Weights of a small mixture-of-experts language model, trained from scratch on English Wikipedia: 4 picks a token, 478M tokens.
Below are experts of layer 7 (counted from 0) of a mixture-of-experts language model. Rows are named router (the router's row for the expert) and show model dimensions 0-191. Each number is 128 + 32 x the weight over its row's rms, rounded and kept within 0 to 255. Numbers have three digits each.
After each expert's rows: a language model's description of what the expert responds to. This comes from a sample of Wikipedia text that the model never trained on.

# expert 50
router:120146117126122108105112107169091119191077186174134142111072154104141116078103132144141129181159117128142047116097083143142115086131108119123164155040099150099151125200116077143142160150183095167157097103121147123142134182135156097090093151185137115116133124124166079168168134155102144143122108149112092082119127105113193153092182147142139188184162174116090109153151148105168128040154106058102061115105094112113123104096123144102124101128180140198079132141132100123169124147162111164116110102127081164171130169114062100162077115124125064109168118158096143153175127142153104094
Capitalized adjectives like Federal, Municipal, Historic, Democratic in names, and periods inside abbreviations or decimals such as Alt. US, US$4.22.

# expert 26
router:135132187136177092096125099121141146129120126148102129173134140103099182054120117060114109180173191126119129098127041103153073099147110128176102106116136173092111163183135141129086160163143074112191142133083107180202132148138065084138109139123158118105093085145086094124151088152170093153069103161140138171073114146197123166128119110135149134155090124163107137134138149191168146111151102133122127190149136145206126100138103121152139096138196130134151174144116124118148116095154105165167166157071163148164092134113121097137155054095090061104147134088121122099175153120151106104
Adjectives like American, British, Scottish, Old, young and speech verbs like told, tells after the or his, in news and plot prose.

# expert 58
router:112158131092204135146128153195086105138061127130103085140087174115183099042158141113121151165163148107148087110095106150168124057074134112194126166099111109078115147140167123138141166105164116149147069113103125164189117155058102120084121178110177108137152046112156128109115141140085149158135101116108152159124117130094149196099143111102203142165109103131140093133177170145150138089115082124087089124204163174175137083141125143155132148142155114171097169151126151076143074144130145156154128172123115122130090106064090153116131116088124091124168174165103162166124134118116087121
First pieces of Spanish, Italian, German or Slavic surnames and place names, such as Car-ballés, Bor-gondio, Lind-enlaub.

# expert 15
router:140140100155125085124105158110073176076086168140122073124168151183144124073179121115095109145140105119169136151155130167107102106058116153115115138074150104161163149173143125173136096130126106104208122109118115123145131147096135097088137189138114076150102100151108098141191164145109088112167083181166096101089147099156137088127126140176147154177096083136126115159119201143157133175191081125113124162131154173181143102134032151207174100121125117179110107136129079179110075075163105105104147123126134150184118061110157141068107118097139123155114155110142106174175140151142108115
Nouns after possessives in biographies: son, wife, father, brother, plus debut, second, studio before album or role.

# expert 49
router:112133203103135102129140136140093133152131183145135128119102132143149134126090152113193151162094132128115145115118084140144114141100123080171121200110221149152147118158153109157161146163162151091110147128101116149198159165153097102053138151121151098108095131144112131112132134146075096153092092153108118087129145156191096125126118112181170107116161178124159126145169125100173127083166111135082032181177150153154136146124072156108166107133147116122090131106111124128174115064142123170192093107148132137142078070097168150184060123048113086113175107132092129159193140146139097056
Word-initial B pieces of place and team names, such as B-akersfield and B-asketball, plus During, CD block and table divider rows.

# expert 44
router:124146180082150073083172209147085107110093129128101083135105125105131079057186112170097133149100160098145079130073083144165103098064086110096146170128124185146180096135148073134131140105120134119140127080098092144166141130086144106141115115174093078150212115143118098103192108106069140140150122171146102116100151110097111160087123134182099129200112114137113080115126149194080114105152114110108131129140125143090125141131098154156175098111139143110078153088073131153152103120169143148124134146139057109143118145093154125119107124083121046150109140057066168165159115124124067126
Opening word pieces after possessives like syn-agogues, follow-ers, plus decimal points and colons inside numbers in census and specification text.

# expert 1
router:101164168116150116094101211147115145170165169120133133121138156094170168073166144146187146140141141131099097156133138113125128087050108142192121141117098144120148132107149079110155146097158099108150095079110093158183075179132165110125104136149117090095082098164145126109177110158070146118130111163164164121131075140159147204079155123124136140162190194187104126174154140112214107072119140130078103162159167136178121125130128106154146111078162149128125184120133134134106143093153110157122168130137119132173129080080129091195086141085070180133186104143118134163173117174092100091
Degree words like much, little, well, roughly before comparisons, plus inner pieces of South Asian and Slavic names, e.g. Ter-esh-kova, Kr-ish-na.

# expert 36
router:127154175151130123132127141179126112140109132154120123064184191108190175114113108164144090126167120058118115131114114148150133120122124156124165160122120121081104118161132127154094100137158085109119111132138146098117165154115138151126069150157133103136167142196097132099144051189026126102106059124159116110117146104127167152153146109109111132130169160174146126184107109172180102112186122085123100133164162157172131053107069141117121083052168118143098106161130109182230085098108099146141177110091164144108122085134147141104093113122133175156166058077124130160131141149159106076
Word-completing pieces and nouns about places, land and services, such as air-field, habit-at, land, housing, food, here.

# expert 43
router:132143167096123049095110165134100128182130127123161110140190131142130117144137151153181153174111152077105104124125088158153095106126112101154118152019195126103193183138133094091103125082163134099157138148144138134100139168099159111141063102177170096111152059137125100126158118166128092196072140196165145088080090170116141118168108128167178119153150134125110124106090143170131075093153124152146106121159165116132134123111100109145126128075151131164099111182131132125131142074146129117172189192110131132112064073103136184090141121109105130162177169138080154120132178123124064186
Slavic letters č and š inside names, such as Ton-č-i and Tja-š-a, plus verbs like played and served, and the word to.

# expert 52
router:143157128140175105060117167169119105172114095143110142067089089129108153140146115169131128160135148120132055143116138139138079114139104113186154175103151186177143107165121107136114145124136128151238114106130143129146094155115170119046103170172116114094118136094161132083122124130086095138065110150149147069133130100163162151071155105159069122155192161179083109103143098120130168113155142129123131121124144163112149097103104103125155108074228111138115065144131068161157128071131152177120194174149199143091109087121161080129066129111130143132154123079132153152137159111158093102
The prepositions to, for, of and among after a verb or noun, currency signs $ and £, and prefixes like super-, di-, socio-.

# expert 39
router:092141137139139142092134147165122085141081176139080082114155105160163081129126139174145121162144138097143093066105160139145102097069084155189123136131169193143151179116143136149142154074136129093180136125127128127192122161135110124132076160140145120058123115091144105120163082144097135186108017199144118082077093119087103141094143098153134165133141159148085105159183132132093127107133132144130139131132126085123161111189153160184150091018124111168153192143130093147088121087131139142169176114103102142131130113111134107173127145108114111181144093141106168161145125222159094120
Early word pieces after an initial letter, like om in bomber and eth in Lethbridge, plus well, van, Jer, minutes.

# expert 60
router:100125099161135137120132164133137102115103113156104080146184153147102144123154134155121119147191174134117077137163090123180088118116098079143069180132132133131114127134155145153133132153130127141221146115078107131168162175153139109017086049151147059129157120134118126117127133102119170103095122128101153113137100078123117119121145095192071133137149124162046101155087133139117189118159140074118117144138135182155124160122129147188129151062192143153144162166138075115151079110168124140074169149075105099136172081121142145085125078027110122163113109110150172144142113109163116086
Letters or digits continuing capital-letter codes and abbreviations, such as E2, WWE, JX, AV1790, PC, FA.

# expert 48
router:135151161083107095138106132126070131145145137162116143108097154137160132117135109144132048176130191098148095125087128164175127092142107094137085139075152108142130127123160071142107081082173116112111133144064104096098085134078102145147118149192164147078141122157125130069153133157156099165060092163112114079085110115111133094090127114139148157159118118153109139155162094156167107104100118101109163133193116165147113111131070105170139142076150124145063160133115171125172150081181141180176160153063163161121110105156164116140114132112138098149239094105073117174158140151212117069
Middle or end pieces of European names and Latin-style words, such as Am-n-esty, em-er-itus, Nür-n-berg, Dü-ren, hyphens.

# expert 7
router:113135102095136110123091120158113098126121159143101136158126157068123174102139195153146157164102124179129141094069063161169080142097140112197142139152132157109130106121104123123138108092136105152210117059105059101187127147107124095160084132124150111128052044129106088084149125119123113171110118095152095100143105172131159134078105124155128176175137145120127102155168203176173161139143067122141159102137134133130116088069073146161152115135105067200116139152083101162113082107149127140143173154136137168173090113056109100089137079125136119133132112109104111144177128188185130081
Western first names or their endings before a surname, mostly in sports rosters and tables, such as Jean, David, Thier-ry, Bob.

# expert 32
router:055131155150135120136137148170154143130130128115106121098078217152165180154125179223192179149099144156136091127124089142123164152034113135160145232064176191101142134154135096150112112139155142135154115127129094128146123148130147096126084126111123089155101105173126128130180101153134152119120108135143151116139141169116148142093151127200121145134125173178138128131190137148127158069135110168100132164152124155109152055077105151146148084102154140125127160129075186125132105109111153138091130174117158144116178015122145141154113137119083124128193101095119147174100189140130118134
Prepositions and particles out, about, over, after, in, mostly after verbs, as in sold out, build out, about a century.

# expert 23
router:084157133068142130140087245098146083105075136113135136125135229130150149084156143128124096117125135117140140109137125113165101096094118130186112199114104117151202143158151139157121104136187116119147137118148061112137081144173143077098133112124150096132091090124103132116106154149109114153162126106175154125095116142174130153098120119137127134138217148120075096154138137211169186080158110099096141145145127136192140101127051100123186114171170124178143137111114160147121080150126079137129139114075174159177104136091115106098099116067121139129162108090114128181122136176074097077
Family and rank nouns like son, father, officer, commander, usually before "of" or a name, plus pieces inside quoted titles.

# expert 61
router:083131125118109108122087070120122123143138081156068103093144137138176153097136211161138146164153112117099153134129086106147146083106071065153157150137121208121125121128132144117165109139178135177139165131086079088136114152142144158106119170124046110144105103145110078113188114163087127122089122146120094112092128129156173144099111090206114156144155205190132107164100146120202153128152106095081127124127150134168156165137116112140130071053196107145082127132102082133155071089194067135162161155095094086153129148110167095164112148063136082117157110128130126117159142155098090107
The word the, initial S pieces at line starts, and "Genus of" in taxonomy stubs, like Genus of reptiles.

# expert 18
router:126170156081118109116152175176109084109114126134115096107137199075168167078166174172176162156166136166091093117126106166119157126106095130114136194088123172186111106133142106180143114153148126121162147135110113073150098145185119112137065150156178060114167104132084107108127088125135075152111078141181103159048119066139165147087103151129132180117125163161136129154128173191116126091174081156116102091201132176151128134108121135169146120114183160146098117151085099114188089087132112116151113131097110163119092118133172113165144112125128160146143107081041114107168121146164102073
Commas after descriptive phrases and first pieces of split words after articles, such as brief, weak; bad w-eather; c-rowd.

# expert 31
router:159181131089129094119128167146113112096083164126122163153130154146149105093106154142160150121159148132184103088138102172112096129123139093082134161144187143186139167100121123171136117137168106158135119098067110158139159181062136097115120151124181100146088061182172146139187086154038110110139111116138085117137140148144112171114169120175127162138141092111090048136144165177118146169138091116064131135140119160170103187115082158112142092123114146134113211116124148183120116164149108164178146176150152197168124069082143120114110168093095133132108096067106142147156165079094057111
Consonant word pieces inside surnames and given names, often German or English, such as Hel-m-ut, Hum-ph-rey, Kal-ck-reuth.

# expert 41
router:131154185096158081163166109156112088147112080170107106083183147103150145098154173131128144127122150134169123122120156164160098121104157128187109153106134163144152167147149120105154115096224152071138156113105115135215153174121156119107086162157139106127146054104092102124100089141109091183096089200134126113097128101120172124104148091147129158143116170193080111104138113099119167126140150100084102125148145139141161146097172207163151061114164123147110132156148120128130104079140100206190094096159193186121174118115101140161093099115075103163165114159111163192140156148137098093
Single capital letters starting place or person names after "of" or "in", like D-orset or D-undee, plus coordinate digits.

# expert 3
router:175138161097133075089085152186128119114117150143063140140163154110172118098144152210095095138132134121151131136139087172127155085157102141198097099043146131170145144149143159154143127144088100116135072122139104156130133192142195122108095165142161108090148104091112107087133078129098129124101122222176112094038097068176135111126120129169131157120177133114109104156161123179164100143107097107103157145203119146175143157106083151144143028111154125134140136138108104127129077123159079123125114134093123141158212123117130108112105148106111123145129103153122145182165161155111065079
Suffixes after numbers, such as s in 1970s and th in 19th century, plus ordinal and process nouns like creation, development, second.

# expert 54
router:136158110089141086066109114159124122120135177147088098133160091147172115164129125219145167163148187106118085136105117143169106160102102098102114134110170113165136121142122131212151077135160139146127110109120105114112129139078152110133080124115112130062121161126106111081141136141144099116101047179224138086113089186145137133113110096140190174111189179194138106179137132079123104127165144113098103120117108153191147156138139151150140105085126165136110174137023134159125122138119123152110161147067159165136077044103110102147147117105147122156141120090121134170131089152066097083
Release verbs and copulas in music and media articles, as in was released in 2006, is, are, plus semicolons in table headers.

# expert 27
router:069137146061176068080078111094116138145069169116109140104144159160133100067155181149178126150134131154169086079089088126166143144097105059154146161099168118121136156078128092112129155093156132144219128068150137164126145077142161103109103118104112130158133098129108086080139138163092144195096094130163124124160083194148115138124142118127101129148148119162087109140145213187149145123131074133147141137171113164148084064080062169179105142113166133137120200108115104112164099091182154155145135124097179133116137106108138153158122107146165160134134090089081138121170154173137094122
First names or their first pieces after country codes or colons in sports tables and credits, such as Matt, Jennifer, Enrique.

# expert 28
router:098167109106153106079185183146112164145075114119121110136078173098061139100119156143111152127171136141087086127111109106089127119102125081147127171110130121108076146179150084135175125085214139143155071075082074126174126189110127119120071105124127088140089118171152121151174144175131110144106117168145120080088098103123099131057167088108105145114168138099099113126111138153156092155160104071114109124151099164145085131099105107171163148072152100127121134131073119155175063127138090160182151145095103144123117082082149090127094125079093108150229108107105172142178137113105097072
Pieces of chemical formulas, identifiers, acronyms and LaTeX-like markup such as _{, ^{, SMILES strings, and names like RADARSAT.